config = dict(
    d_model=192,
    d_expert=32,
    d_shared_expert=64,
    normalize_top_k=True,
    router_cosine_scale=10.0,
    n_head=6,
    norm='rmsnorm',
    norm_eps=1e-05,
    positions='rope',
    rope_base=10000.0,
    tie_embeddings=True,
    init='uniform',
    init_std_up=0.0499,
    warmup_steps=200,
    decay_fraction=1.0,
)
Below are experts of layer 4 (counted from 0) of a mixture-of-experts language model. Rows are named router (the router's row for the expert), gate (a neuron's input weights, with its number), up (a neuron's input weights, with its number) and show model dimensions 0-191. Each number is 500 + 25 x the weight over its row's rms, rounded and kept within 0 to 999. Numbers have three digits each.
After each expert's rows: "mostly gets" lists some tokens that are sent to it at least half of the time; "gets" lists some tokens that make up at least twice as much of what it gets as of all text. This comes from a sample of Wikipedia text that the model never trained on. Tokens count by the router's weight.

# expert 9
router:480478466461488504516538492515471499511464489539521491508493523458551526521476519471521533474521494540540502541479508457544509495500502519466472502489554507468510490542466516479464498526463518470486507529440490497493524490461514446519474496508536502503491504485478550505532486504491510502484512497498496476473521565497477512512476507534478479499521541480481503450496526496510496520515520484493523513545484482512448501505485501505522500481512502521510515492479506509533512502526501488480503489506529466520457519456460421462518473466483495429493488480475499554478509501479511478
gate0:516534492471461435495480499522498468523460502516479574472486496506452443586464503487497524523532489488480487513505493502463482485512501490480515524466468479501445469490465439511522473533502474549515550510487492494522499464450515487488521526491498509526469494506476485554489501511472478509496503499477498513533504488463517493476519478511482490508524475502464500502499489557501509492499511513522545550486502497508526489499478483483514522456548515516481508513464469458533492516479516511518470538500477496522517488483512526460499505477511500524479503514530489475465539516484516533
up0:544515529498477501497496486499462540493531480481523505482480452497500486510510479508507502483504525465480525501517461540526518480460519521482512465509531504525546513523518537494480504517530504527518498502501543524476533487542506482532475433504442483502526514526513527480492461531500513488519544528525543488498457496468510507528506557493491517464494548548532515484486487518544475532529541451548494473462482514500489488485497496491525446514471515518460503481475563536490510501477495486538480468507442487467514498521472529501488537531464511494495496498478507500486499486491495501
gate1:524538465492487494515479483480499522441472469539511491513528497544494494534451454517520496494512511507550477510519484540473489503530515505517519482512514491524481486495482531521487523572473506485471534497479490510466514488500503492516519514537505440524495502542488456505477531466452506509507469492516482504565458512514469481462542509523505510451515514499475509488494481476529512509510490515522502504511524505498512549511501542536502530463505545542502506529487476483526516538534536518465505511518463480476494469502455501521454461500463519488508509549476471497482457518519513519
up1:451499482471479472505500498520476516506488474501531531475511467526519474537519531486452518514534538493509476484460499528471520520515526462546517543523534474487478494471464477493518474510515516525496530500489529467463515499504458474507498487502483466539513523515485482439497466461495492509475504509519500481512514519520487521519505492492492500469492501518540498484523502486526542520507506503515519467455500542545489510499451508506541497481504545528481534494499515490549500515492541489465509479491481547454476524487450522543448503567515454508485511477494498461450490488537482497
gate2:476489512536517510482473567486520517507509559477507543498555529532485497510484493515513501485512513552523495450497518548513535485494478495460492534445543511445514475487480495534499510595484532455502503499539499494512518479493478509508500493521522500482515495478546532480502484467490512479499509452484490523488491520501486482503500527476491454475469516483539516509480525520522456502491494518498491489471445505465503530512486525501540485497500504546491515506479531484494520501521502554496512499472510521551441522498535478486455457511537519484478510496500503482500510496469521511
up2:522501483477522515513470472476532483494460512521476475540527495468546512497449525499539463471542497479512457536503460487493480499535484482507527504508513511480494511466505496500532526564512514472505558510508473536455439473464524510509490535486483493503472510467522506511484508476542475477487504554529462474544522511509464515502472490444492519563501502481513526494523501511502499469480493516490455504551491526479526498522537449460509494528501509504529476473524483480463516458466492499508478502517517502505463484481513503523473469521490467459488480513513473507501510498516507539
gate3:510491472506477463453481495547487460497499500505511527574528529456469488510486511493497510431512466501523493482482513530495501479504501493473556533486500501505502500490519470508457508497470553520493477472495445491496521521468502479465485530519539516518504463492515459481525530474476475478512510523502517477502504504483476469476517489508537498477507489504523499495456455490497490486519508478471455487552509551463510478552535480522509514478457468533475546519471505472490460519514508459508513522465498459485507502440488533481514464486492517510498489507540500496505501511471467456
up3:484496525498461523476528507467488515462512504496492492509508476556497557483528537473509497520485459479480542477514504497477462497440509543549491467518525482461453496518497486492559520532507460500504474500488562481510488523487481535486515503532471523527548543518506505493517506517446510454494545485492487493496504482514493528485483498497476500523505488491542466526541533513501472523468475489535526544480488491550510498473463520461481514517519518506503476489561495501479483496479430554519519489484508449508519492516516464483501510498496479521472472506479497497490501494494491507
gate4:535516529516509495540477491537486526508471520495499488475528421494514487530519491496452504521524529540475504500503496500511494518573494482498511505484542457505449502491458518488487477509493522501490540498510507512491540514507509536497492499544521492514492517517464504486528495486512494516515554514515516496498437510490471542477519514469500451492504501512507546495540521471524477505514468523476524497481502519459467496474478486546530506483471490474518457480488557510541541523498510484501517505465490498482477524523437512486488484509493468540489441521466468512529530465540473491
up4:487522505515558499453495549504505470522470514514542520487518491483508474533499484470513488514525490474493467524483451509479502528503486477546521560509495480498492526454532468480492520477492520526458495487540458506495518528517535506480505510514488477511538480471534494521486496481515537498501486449504467530514481544467481501535549545519489515458520517489468500550468467518509508474480531562533485505518487529500566477497495495486495506474473539481491535500462476509558507488518525498504485499537490501514510507483538519471465468494531517472542492508529506481499513471514529480
mostly gets: "\n  ", "- ", "′", "\n\n", "). ", "\n"
gets: "- ", "| ", "\n", ": ", "= ", "\n  "

# expert 17
router:544518506468480520483479514503496499524505527541504479493540533530477509531475501489443542537507527498466521523454513512508498506524490523482501512528507500545501466505480461455488511491467498503481528535544474536480488480502470430469494480506535543537501449523521510524531501505488521532477483518471516490491502528494499530497472495494534510486538491479528520503546487483495521509516471455517527533511486501481529514483448496488498482519511563471498529480490468531535487491499538474504464532476504491537486516540470526496530469465514477505494464511509536478509502511506506577
gate1:506486524516478504514547445494495483491498542502537466499511498506499491494579477486485490532504524522518458512484524518497498562504499514498491524531520439471504526482495485512433480549467508503533518488462530463502475495462463500509506476453497506535513498486476487516487477510482495472519521468474534504509547531503472528533524507516540508469515513505526525546458457485503483515544506476515513518513524476511489508497530462502481523484513514496481513524502540455480514473560479495495537519461483495503489481509462515502508477516511459513489531479456524473455502491538508538
up1:469514513513462525492519506487495514493519544529489514463498499446473487498490499485483503505492459487528507523484457509450498497498445479524517520531542464516519529514538494505482563500538470509472493496521483496512467519517500551502503515453508497500500497501499540528494504464522473461470513509477445525519486532466482510515529536521480508481485491507517494491438500493505481463478491513478508513533458509531531497549505565497462514518523493531459536481457466464485507504476510478477493524501510537442497500474532477499488535500502451526539514516498460525524487542489479486
gate2:542489463547496494514502445487510489489510506500494498477515467580539495530503528528499510540543454513475500476475495534517516514479538511437535520490549490522487523512493502489484495501486489520524523491520509479491516492493467500516470529491483504550481478497466513500487529525490520487467488494531529479459507494509541542501465504474568474494520508549499500511511524490499501486520480514524508490482514491500503477460525500509491489507514514491495526473454484578480488508488462557533508510525496515550524517538492473491519463475482486533538476472493521485512471500549474550
up2:481529489473516537504503514494510504485496513486481549513517517477469490535509541523508525528501523531492547475483477474512506482514536455474486518521496534467555494471525536440537519500493507506543473532522486519531477480530493472505541504556505472502459514518511475477492475485521481533505496533483517490462517480488494516502529465466426522506510515454481518487522509494550500503511507490465489518501542532532512503457457458513503494476510539552474499485501523496490473526539525487474503518485492480532485492454510548516494521463494511527456496512510504483508509452528543490
gate3:530535519524497507496514493526529502501502497486504515496495499545497524487495497508497525499492524533504459461520478526477469476503484502509472514488491494500488472475464497475465531489497464508482549500502460482490481521507513477520507446516514478498486488495519533551469421511515549517488537526481515500499547541492481494500528478518562490431509502524513518467476511529528493528500512479509534496482515455452513496467480490483533480515548484476492465452515528519525495519549481442507490549446501508517478484538451522529481516499486498509483508502467526471496558504480483488
up3:533509502483504528499470510511462447504539471523519499500540545461513511482498502449545476505493492522502468532521506493493491480482473525494477519541530484472508463473516530467431529483535502518512593507499502485494519566487529546482510496466523521498470468466509497488518447535479489506493480508495496508521528517487483499542486485475505507483519549499514511506462478533472523493552539483470494498510528462478501471514483532490532494514487449525484510491520500468539460473481527515459531509482514512514492478505493514520508521530484462527492482485501519511518504523500490454
gate4:488511457512486533464469512496479541492519479469470524519508527484495537464461493512509514488482474532518469500475514472504436473503518531518513494487489525485497504557488464499526471531498487459533522496509515512495463503464510500472526498483487500511510519480507540520488474526487507513495531450505526530452497476477534460489500545502543494481509514508521497481519540551542523496471519492506503544443489530449504532499500477496548468510539455500491504475493535497493581530508489503530504443472532510505491491531508480503537479510486493541507492461467506497521466474487491510
up4:500524476457504510526528505501510496482488514516504506490525498500509528476515499476531518512467517521508503501517538524487529414497545487527519534542467511467474500476520533466477466489522486495508488479487501523454472548484527495476516467527550506516472473517518507481488500487476496543483520495513505449481471486502511498549502484475511515443501450508472532535456517554526480491495472468516510484515501458528519490483497506485525447541519493461470494488549515486458507503493505508469470479512482439549477503473480525501516474513487532513524468516485502468474444509494486493
gate5:527485519541495521489477493497554510526507546498514502456561480514503467543524463516508510510493470493485544462493493499500504513444473515498500529535486524525514501464508504491550541473538483502463522571485503488488464496508484519470502510477497472501478497532505529481513501477455530528478463516462526545509505490506490483534508524458509512506470496488546510481488520501518489490472512550485513458519512496500554457472523520516545495480525493509482496505466476533483494447511498558530493504496508541529491467542471534503478507481498499522461504502466515482461488544518498488
up5:497499477492546513508463530533520487517494464495509448500496513466461524524540498505519494450488489491476489475497501513507568537532520511495533513498489522515493514489481541479486505527488489524461507494472496473511518496529473498551502495456506423515496513486530555501520508489523539525485473483506473548542504488493488441513511460496515507474479453508480532504503490549512492465505500504507480529559523500494477528453503492490478525501512497479450510546474528528497503525473489442514503480490536500520528515468518514533511472553519524520537500526503475483509459500519476520
mostly gets: "would ", "could ", "may ", "′", "}; ", "\": "
gets: "| ", "; ", "|", "– ", "(", ") "

# expert 14
router:512554522510501524484499490502523465546477529524514439448501489511502546510507460505466472479531457468494495482488446433491476495501526507482520481501509487527504502449506495537486505488472454496509493509463490475473501438464506468532474488470503529503518486549539503518500475491540490492484470469513520545504477464497522517542492514508503523523478473481531524505525533468524527532477488506508548523530461514498521496477512518530491498521509556495523471511484505528537488502501542516505481515488488536523530525506497479496526471546538501474504499487493518513529465524540478522
gate1:474513489493480532477484495504497489482536496497531463513504484511521484539479527530515553470482507475485472491530473477517522484516507476553548450505452474523548497506479535486504523488494482535525556452496514494490522515507517524537518525501488468498514467505509477516461487464486459503481498531495525487504496499506497502477533487483461485490491483511454447491475470514510507506455524472501470472474540514540501516494503467462481484477515530462533480479495527489511472496494507460455506516532500528527513499485453512482504510514486535475519541511516418498554513498521544454
up1:477489502501464508548510422468538543478497516496529492518502521471515527518504478524494532516493520528474481468477533512492488494532487527516558477506476487493544473548498506498451498549535472517479524465511559505526463505491519488549515514513526490524514459528454523499467489530506511485482496459484497467514521497528487488473483504513521460515498535504485481490480504516534500541465495446490506530491529487512500531473504482535517522513508501544516507488537501500485512501514489454452469532506536528523510495535454487499521488506466507502533520441491483480500487535455524498
gate2:482470502462490541537502464484524518526510508541471540514510499501509538503551489531503518520542529507527498451484474498483522504496510509502504499486476518467457532519488519440521485512526477523542475485550495516471463477551477486516544496474548519525500488476501530480513446472495502546517508518485540452532485457515497502486507465476512498508491507481457517492473514512500494481504554512494512517511475536534451489496455511502485433462491526484472505524508508520532509484460492513487526503548508486459502496496546550514482504503529453502494513484481497509505476537480507509
up2:471512520509454528523533528501472462476465476536456533537500507551493495482525477483513513468515539491512534504481480500525548478491496516515509484480486502522496498507487478531510485506490503493489477506505517500480534506488493531525522548503531514490504496484517503455453483469483521503460469532503542480503467464517475460468455484506534486507482480531500439437525549504474504523545522527475487492494462541485480527485498500515510503459503449531497526510487445467489471458523490511496493499515519510488475524548530506485451478561495470500491558479487508484492483488514513488
gate3:536485499504490535480534480505479480481495535467502513516468492487503540519440512447525525537510506484484511482502482504526515539478524549487517478512503492492463509487504525487440500505497540525474520485518443544539502518469547518564483500536534494492529528471520487501518496512510482527508534488478508466509507511462522522527509500475483514518523530482510522504485472509479514544484472478547488495507474528527511540474534473493570507551512480482526478524483486535465468510511478474491523492522487510529506464507564462508493489472460502484500504443536511515503520504502494528
up3:559471499509523541510477546459469442483551499520448477507474493491467490533531488458483519527531485438496452492501486494528525531499497517521528479463491508493456520517497517492484487531492540525467494463493488468555529526515526503546466526516504473493561520503518509511493527481491478510522501503544516527451493496528511525493530464451526502525488485508506489495488544474494515495510542523503498473480507539503498492479494495494477480527457501535526514478493500521504513503526500514516468495498505504460538471523511460539532490494543507470463494501540484539523496481522516486
gate4:507493493498483498474514478510512482505498507543506453523518520488502520487555489523463455542500545558532469518490474504490509477500497501503534527474463498556499482497499496527519468502486507519462514496475505483471475536432478505472485536483491515497538491488486496496502549512493500494505498462463477516502523479514472537488515497476540512463479519499529503448506492527525501572457550473457475538521477466482513538476474484501496462496481486532531474495488528521456519477493490450520472462480483463519522511516482549521498479519498483537531531524473521471496504513497519476
up4:483481467484500474503471441476531524516478496493491509457506506501489512513520466514467506497490489521549513527514494541512507511503456512513576498517538515486483481464510520488550498524523485487506485527456503536503500565517520516491473510502506448476519498504484539507488482494486527447468516444472473471483468485472497506450516495507494492488471526479508534472503521482497488510539501547455520471536504456494504498483524539493531553525457478509508506491517499480457526499524489506511481463498491438504480462469495538474501522556469498492532506523501491495501487469463489473
gate5:469499538516542465548538518479491501465531479476505458487511489509468478450527505483488515560482475518462479546544508521458509524507437471504543489503459526504478467535471483506524482498511479511522541511520453454515456521507517469492477499515510510523508519472516519524480485492467517487462508539505483490473486516528494505484516506471521508473507543495516536509529493460528491526503476505470516515522527485534494535528483490481516509528482494476511546468478528453513490443516508476525490528486517464473468450460485506532528510489512465526504496512452505499478506483495489514
up5:457540484516508462495520493488487519497504488511490497481528516508506519525510509509454517506452532539496493523507520516478521509497453480517534480504466509453492530492456489471510460540485503477562517496499479476528455526539490469445513511549514477512496503474532501496489458509502454532517484474506472488501488532472489487499494458468504482467507496482469470480510494494493489517486478462476459491446515427568538509506480523460507482479520505456489500474513468480519516428523495492546505516507507458457474489484532501462502485481497513488498530498484499514511487465466490492
mostly gets: "(", "^{", "[", "=", "{", "(\""
gets: "(", "=", " ", "^{", "|", "["

# expert 47
router:492493502472479518527459491528475456517531511504476519520527507465498452522500481518548485492476501515507516480454493484488505513487461509475494573485469503505507502507488521484517499500502485498493511521504487509495488529505517494521517472486523502492496481523518463526496485502491542498500502542536458506540501484485488464509523503517507465541477446522465513482504527457514474560540488516489496519475499437469506526557509511473509512504507408438521508536517496522564550523484527480497481499488453498503524468499524488522511447535484498505492494493547511471505485469508520517
gate0:538496507515563490511476501531486501507496525490445531517521451441525455492505468523448480503511503475513498527467497494534466490465493483507488514518499517484449493484486503498515485525500462474483488474495485484521480520501534483517526515481468435474506488477493523524485482544513487544484514491510489481495476450481504541521478503507534476465504480542530502462524530524501530464451512527515519500527487540487514509471535513511481529450495491477496506446488534497525502452490540495522483522506531489478531498507486494529487487506529511454480505512522511524557479472459463458
up0:576498516525539490570518491485500477491518529483441540533549508518496518472490506499513489531518503505477458474537521532496552508514502511481500527531485484507427519503513477499478496531530477507476514511512497492491462459487507479498449508508485450511478491472484518483505503520502500494537494455460504512498482457509464508497500526511492469485492531527488531457516531485487505495510456502533503452522492520510487518496503531509521554501465480506481459523484502464506525483503510489508470474475465477487537544546495471486464460496501458501476513529529512530497520513507465455
gate1:494488532514544474531519464492448487488511463469503476477479497536486472457499489480531514538510460469460491495436518510500491531565498487521504496546517490523490491502489466537512470492496515502468482490462518514488514497519526497490520469517503514482514475511542504491516550500496505442505502501477495432471544504504535475552493514478522527535510557496505496516524497499550527508547524500527483482462515516531506471502502518519465512502485514505455482473538519480500491456511514552487479549518452537492508449494507501483496523501529512498523499497453499461498505508502525480
up1:469472477479488516505450542506508493464498499539507528420491515506505546469505511516466494490498518531541534482536537479513499517510538497553502542486484512467482517458470512449517494444501515500503535501475539530510485519506522509477514509478515512506518466480536489508495509503479511515491490490513490504512506510469511524484475448523469493471501505434530526489501497514480506489487516572467507506469486462484478463483502494511562489535530504478532547507492474493483490520519466451533509468517530473486496451486496481531507539524497499528477498455486530507498531482493476473
gate2:511481493529503494471488515548540477540486510486501469474508449509493479492449523508523506472458539475486479514514534535473442528500535432512492474508522535512548496499524485500450528508463542527465500480525492502523507495506475503453535501513538484518504449493566510481486495495510490517496488500518523524496464509501546520494508511466473513520521502487503486489485508520499547490516494558509517540461512502543491533443526476487487538514543463500510501499498541492502500511517503481510471490505493479482455480485509511532496526471521525520509528527501484493513480514460432492
up2:484533504517460484559512497443520498500544514527522539523457570482506463483477483482482476540499497493510452495515505496512506464525480504501505523485440508481444462478481476466521521525486554498499473469474495532507465483526555494543440455506494495497477521515541504487534470484472512494516515500489532480540506467502477513525530501477513501504483484504466524473489493495544506528538528511496508474533504502478506512539525464516505494492465499472484479543476498514509506497526502486496506524508461476506556476533522508532506514470506497542511526519530501514469498515499451493
gate3:520502462503498492543512513489521475506529463509485486501509512518504473446476543456494489501491459455549507513516488495536521517470476518497477496487547483462458496522498506518521518510461465477457465511487492503523511485508478498515490526502477470463501476496451503503476498514512490467503499499497479456454474506525479536550473519537505544536546491494459499526521516491470486510517504502496479513511529465485468466517499480511524507534440511537477514489517586513487508473536518505555503497526478467478530502511505472481533518487500452508490533483523483564458487498493484509
up3:476509549497532451535508548498467511512537504532501510464541504496483448491515489537554503497478524481505424478504471486508507506448502494507493499527470496538473516501552453534454485538472472512463495490499498538493473495480459463513475548509488510527489503501500524451470484505499525490493511501492487468506517508491487464511500498478478520510512503483488502491508505480517492489473540494492506494487511497483497505494528474486520490477490510499483475501494514467522475494584480481539498498465469452513558467568511527522500513509511448472473496467500487520524482480482494557
gate4:511446522460515524544506465483498509511538481555504508500454494497536538481492483477471520474492505485496520482510550462508507467480468485573513486474522453504448519494485543493487460470488478502520502474458445498463529526509497468528528486496492497539512514483534474496510472538482477484521494476476535512536447483512524516524484440486490526509500481540491516520509479516489504473496538481533507513519515508535492530487521543528499522492484544485500468490496510496501500468445532497519482478500500523505513503498506487507484522519518539453448531468510460525494508495489536495
up4:504506491480518532502529509549532538502495473489480542446501452495525536521507451542479494502490541517496510536466501545502506508546459510468493516519543517504529485480514472536494476511502487483490518519497471451494489486489486515522492521520508478508523500523524501481521487488491482517581573511504510530526475542508448493513500532461531474530518510515483500506509505515517466510515482497484479542561481492445494483533496526508515487503484536478469497548497507475512538463485450514493539522488502520476479488520494500471534447469510476505495469475470479509515476505500495472
mostly gets: "that ", "which ", "who ", "when ", "years ", "As "
gets: "that ", "as ", "which ", "time ", "name ", "number "

# expert 5
router:512524464470512562492505492498493522524512468502476505509540517523475496531499468544459468481492469463487440544516473451494484529512482526539502497529527526502485493495456481497466516506498491492478492518555485488453534490535482488511525469485502532520522515539519456489487485505467488460526507494505462532545492524480509468502469447486500470504516535486484512528528488487488562501491497474510457503512490539503508507539491530495471489480492507482514509458523527479471503490477502473553493477507506552449460496483500513515521536503493498475541474520475456492512499510447519488
gate1:488499485473505463463482462522503474541495487458555464449488505440489472483510506509499517485548478531470478538526521484477438490494485497502505516545477521547528518497499499477547491504533456462477510505485488483510523486452543477518505483513466510496481479529482516486520501470488521484515512517500506541521471515531502501504515475538515551483534510527491507490515508525567523492531503484473491485557505490487509463512500493482460489488516512515536508507471494437475534511490485493493474514532499505496503524533495470504541481500518477484502528522515502486492486516492577442
up1:489525504543486500513523536506545550477488520540515566544508512535483488509505504490483524540477537462491511521478498498487535508507529477501467512488544462410481522551523490509494515523462510512487544498480525505516557502540481528511535531492482490509493539496475512509533490534500465521537534502490502506478495530463514535484529532504492504515495533490551501525507489480449508476471513537484490533483495523503486529474470490517553479478490478483469551497534501521516485498502499490500476486479461478512481503497524546525484502476499482470482503505494494524527483506510439526
gate2:468532522462464492552489495543508543508476495539510524518518532540492474519479475514500441522514522477501487536492479539479507509511486457522504472477544493490478500490519489449493461495509473511474463500497497527487501510518500501464496470525498530500483531482447478490549466490473517488553545529498433524489511494467468496527487468526487520504499477516484491487435479537496465510486496528483480520530496484493457488509492488482554566464490503492519491536489491529485513476498495489499498488443476507495497529472492519477509493572454476467512511525504492525505487485498503497
up2:460471491512476512465509497488522514491477484508487515499524470449479522466464543519561501493491489498497505480480485488542519503475528535493527521470519493500487509519499454531470520543495480432516497507493502457531508500513476555519534532500469455514504522524533525499523502488496505530525521541544490466560528496503522503467508535472481537485507505496506478494539451474495526507510519497455526490522519513538488526451494508475512487520479521446510468518528489545504471461489525528505487531484514480484470517508476502491489503493508559545448502487526513523511486538489482470
gate3:526458515476517502489529492513480528515498521510492529530500517438508478498485506483521530526512487467510533520477518508438506481479485517533477511501472508470479514517492490512519507472509499472496493497516513528481536478473515489512560558539464492542482499504489504487514531525494514486501485462488496492551479559528483520538457527495515511550474495472481520491541461510501454493488520541457472528488494504557461518514478467465482530462474477494507511508509496477516508546499460485504500485469444462498472438483460501473499522461518482493523475522486479511464476521464501498
up3:503539474475513548511487483484513477520494477553470535481469455517453445503492470511489468505481504492496510481498501495470496499518518553512506554455529516550506506502532456526456559474514456502448497503504466478499524466517505472551510484479447508485502495546522486516494489474478493503533530512493524513509484502502475475478514512497482479449509519503467480512498473497507480470514467508477510500551512493492498476528529536515496524499480492471514463509517505478493491519482500558522524520545480513515493555468446467504493488485448506490496521481564500512496512492505535489
gate4:499474465474485484517486454491493491496484517459512508517451465465511521462516535534472530468478488495468518500510502520533489469459493492491497505489506507513524546510537511568505503517512491473477523529530489476522511495502545483529492478495497442497461494536502513482517510499495486508487489487485544558524503477520513528448448506509492513539460475510477523511479456513542476489517510500501519567496522534444478499495481512503499515496489505508513551491503516552479477464508450540489443497510490467526502512486509488474497473472502529534509467506516492488511461463535470460
up4:543505503503450484474490491496484477504466519504488543482516467537499493478515499496507480510505505492518475482465480478516538490501515459495488510503511484526487533504495452470495484480490510501482501497513477479485516510565495493487493505493508504466489505516523472473418485493504514523542530476474560512497490532498497506493488532516524474441487476548484485523470501530477511532493508526530482485481436516532505460485463528500488535500465564479495503519509548433474475449463503528538501505475491548506483498535509513505483505437520544467487462486516493528518488490500467500
gate5:522485487479459507482495490506504527518495460475467476441526484514516518488539486457438497512473514483508492509481483509430471475544501494509535503523539496515463505514496493501502506518520539484513524532518506535472510482516515503511448491497506500530522520490462462508475492474497479500516498455515504524500495534445540534495507519489513562524484441479511539483503493472482512517519469509495498457551503503519521495490529487505431476487514546517500512481465488534494511514512478449450483520519524498491480451537504530487488524475496506485459491501485488528542527535545513508
up5:486510516539493477492515528508473490521553515493521485529463503516489582524512498525530481490518509523514504517492502504530570484434485499499490463467475510497478503495461534478488518500510543478498484518536464459503483520530455468516516514479544555475468501471469491481526535525533494541524486456539500503507506487475479498539471482521458508498453480536536495527496528469502517536533507507501493539465508523504505503543471504532494526504465487463508508488517491516513544503508466504514546474507514494492476487494518495488475536481513492536526516509530523484449514526513456495
mostly gets: "km ", "00 ", "million ", "|", "50 ", "45 "
gets: "| ", "|", "===", "; ", "==", "."

# expert 4
router:550509482470473488514529494476491452542534484523505496467500545475488523481460451494485487489470497536520476548520488461483512506568517495486503471511551508522485515472499476488511476532475502494496473482463454524482491521488466461505505488442475511499471494456490504511541489483502432491525529542497459510499483501432505461495503511507486536479517486498497468481535524533474547508513516484528469509528487492499497443501471483502471484513507503488522498432542503497546483496468514492514487491496489467502488524500528499527509510515495511526505550506492483502457493515518532479
gate0:489472516478463491511471463476553467540514522499494452462507491544492487499495497503479500509503515484477462489479510494466544486487525486539471453535474552487529514472502505483484505499506504546509518485488503511538508487538476477500486560460493573483549505514522520516523477490515494515518496521536498498482466507509523512493487528489499460555465552519438502492516536479524506517490482511525505505485506509526501473518516540517486527537498537502495509521493480518534504540480491501503552519510524540511516510534524474476552509476500487555537482506495442496527497485513465516
up0:561506543497549497513507541547489509532472529465458516459496513538492483528517485499489482483486463468509499542465493476500530440487506489487502493477506488499473458488515490483561500531488519567499493492470535542504501481494500483505523494470481525515533518504486449498501530484455505511461502474522497547514471522501512525508444521504521519499492466499491477492510547495510508494489443504497470510512444481484539446481501519519552500497537486494481473527484461479520496472471516492511494499511479469472518527480550510519486486484489497464521478534492460508472491502537489482
gate1:535514481491512498471483443478485444523459471498524517527488534539467519494519464487491505484480448445443488487498479499491534483533469516470475505499492519481541521464520507512505477512492470510491520501503490519524552475468470512457508490554494488490515531526545453546515482520527505524451529492517554496503512481501515495522473505491461507474466510463569464513521487459460498477511502499473475528511500481497524516527502505538499526526496512479459500500466510497486447504504542474481519473496513526526541490509510509502484530494501546492475457490480486481490510484499526521
up1:511500466502498526458499475521507497512464487465484494527452520462486478529492512533462503491480509534478516438514503517525474473519445478553496517519483519483474536477542475502483534447486498492488499518498499503496525513480473495475514457541498491469503504547526517528491495482497486501465557470500531477516516458487486482464537502444513456493465515467535508487529537512527528530515533514476487553521503506481527557499458512536479534500531491447512495511510484504470509473456469470528494480517492508494496472499532504486504522526492531523462530500527472478502497480468522486
gate2:531471503464526515484497517493504488468492540537524520506512509509497524479505523511448493521499501444487487504509527542530489493498536496508501501503530483538506487512484493527542492471510480496481505498493495559482478510527471549524507485518525492472517478485480505492519488503483481547507521540478506528481522550543482481501489518497510480489519499515499575565510503485501466499499493517477485468519484501500480467508504546457545474521466514484550492447471486462485508459488478498540473449516492501482480437496489515477526454488484465521501468507492558477505446472522530539
up2:541496524514513562547469512502489488502509491538523508496506506485464499499499508501512513471503538473520505487482510564482489463511488516524529491484518519523498550506495475518481481477487501530487527513485534495520454490494520491564425534518460503501525487537465545489520554468545516496502480479500487506504509501484502468496508496549485523513490498517522505481474464479489509500531505526506527521540447494503472495461519501536528462487458529505523518529465467528491468529483505455515443465507498475494502497501456500462468477512491466516506517516475538505481483551539472519
gate3:546507506486542464473495488517494503500492492517532513483477487525530472526480525501547543454471489529494504504540470442524501509496499479456535530499508510487502490450515537501462493473536479467526452485529504502520496476528498473540484480466473497470522499505462497472525516477491469540450512480522443482459504511493494478514557479533551504481501520499517508511481523463466495524494504552479501497529511473530540505542534467525489489541498508481499453467524529475514487496496537555494466489503509527500507508525473484503527519472492515509518477496566480511487525509500487493
up3:534521533471514460499529503496483453514473546505563457431516524515528497475514545480512501503480463552465483530507478504484518507509500478480523532499531500481513481483518541485482487471501513481564511526476508507548507466478494513503495500464483506487498511488538514498513506481462484508463503507481421520510515526459495504473497518490502512499504495508509505528488451453506520514486474547475454494500547477488531498483508469505490468521481481468502520489519492533489504459482523535500516540503472505514484533479503515524549479505497498575465461491491472491470512482516533516
gate4:475508481492513526488526529523476472500496545518495515499525496516507497440471502481500495524510501505481535493508439458471498524512466474559514498440506495534486474529538521460505470506524545474519482484527473499504519484538547505529506505494517517468479523508463491469563486476480517516530545504509477453518515533456508484524469513479479528520512429486497531523487485522514501459491503496482515488506476480533477474482511507495541526506494497509520487523482484480492455484433484525485503479509488483517457500496548464460487541469517474501493513475517468490480506511484543536
up4:535469512493523496497448429484494507488464531506499545496486521495519529525474487490539521500535439479508498480478520461498475502517489507486512511504524493519504481522494517449490474540544501503549489507539476519499506508533549522478487531490533538490483478495479555511524503514483504477492490522498492456476497518497480450466548486444464479463464459521487520498514490518518457462506500517435519496518471503521490474510494493503529476465514459562519481496493493467496487458493461534518517485524500479520473497503562520528523506522461534516481500506490524506489487498491494519
mostly gets: ": ", "; ", "), ", "); ", ";", "– "
gets: ": ", "; ", ") ", "– ", "); ", "("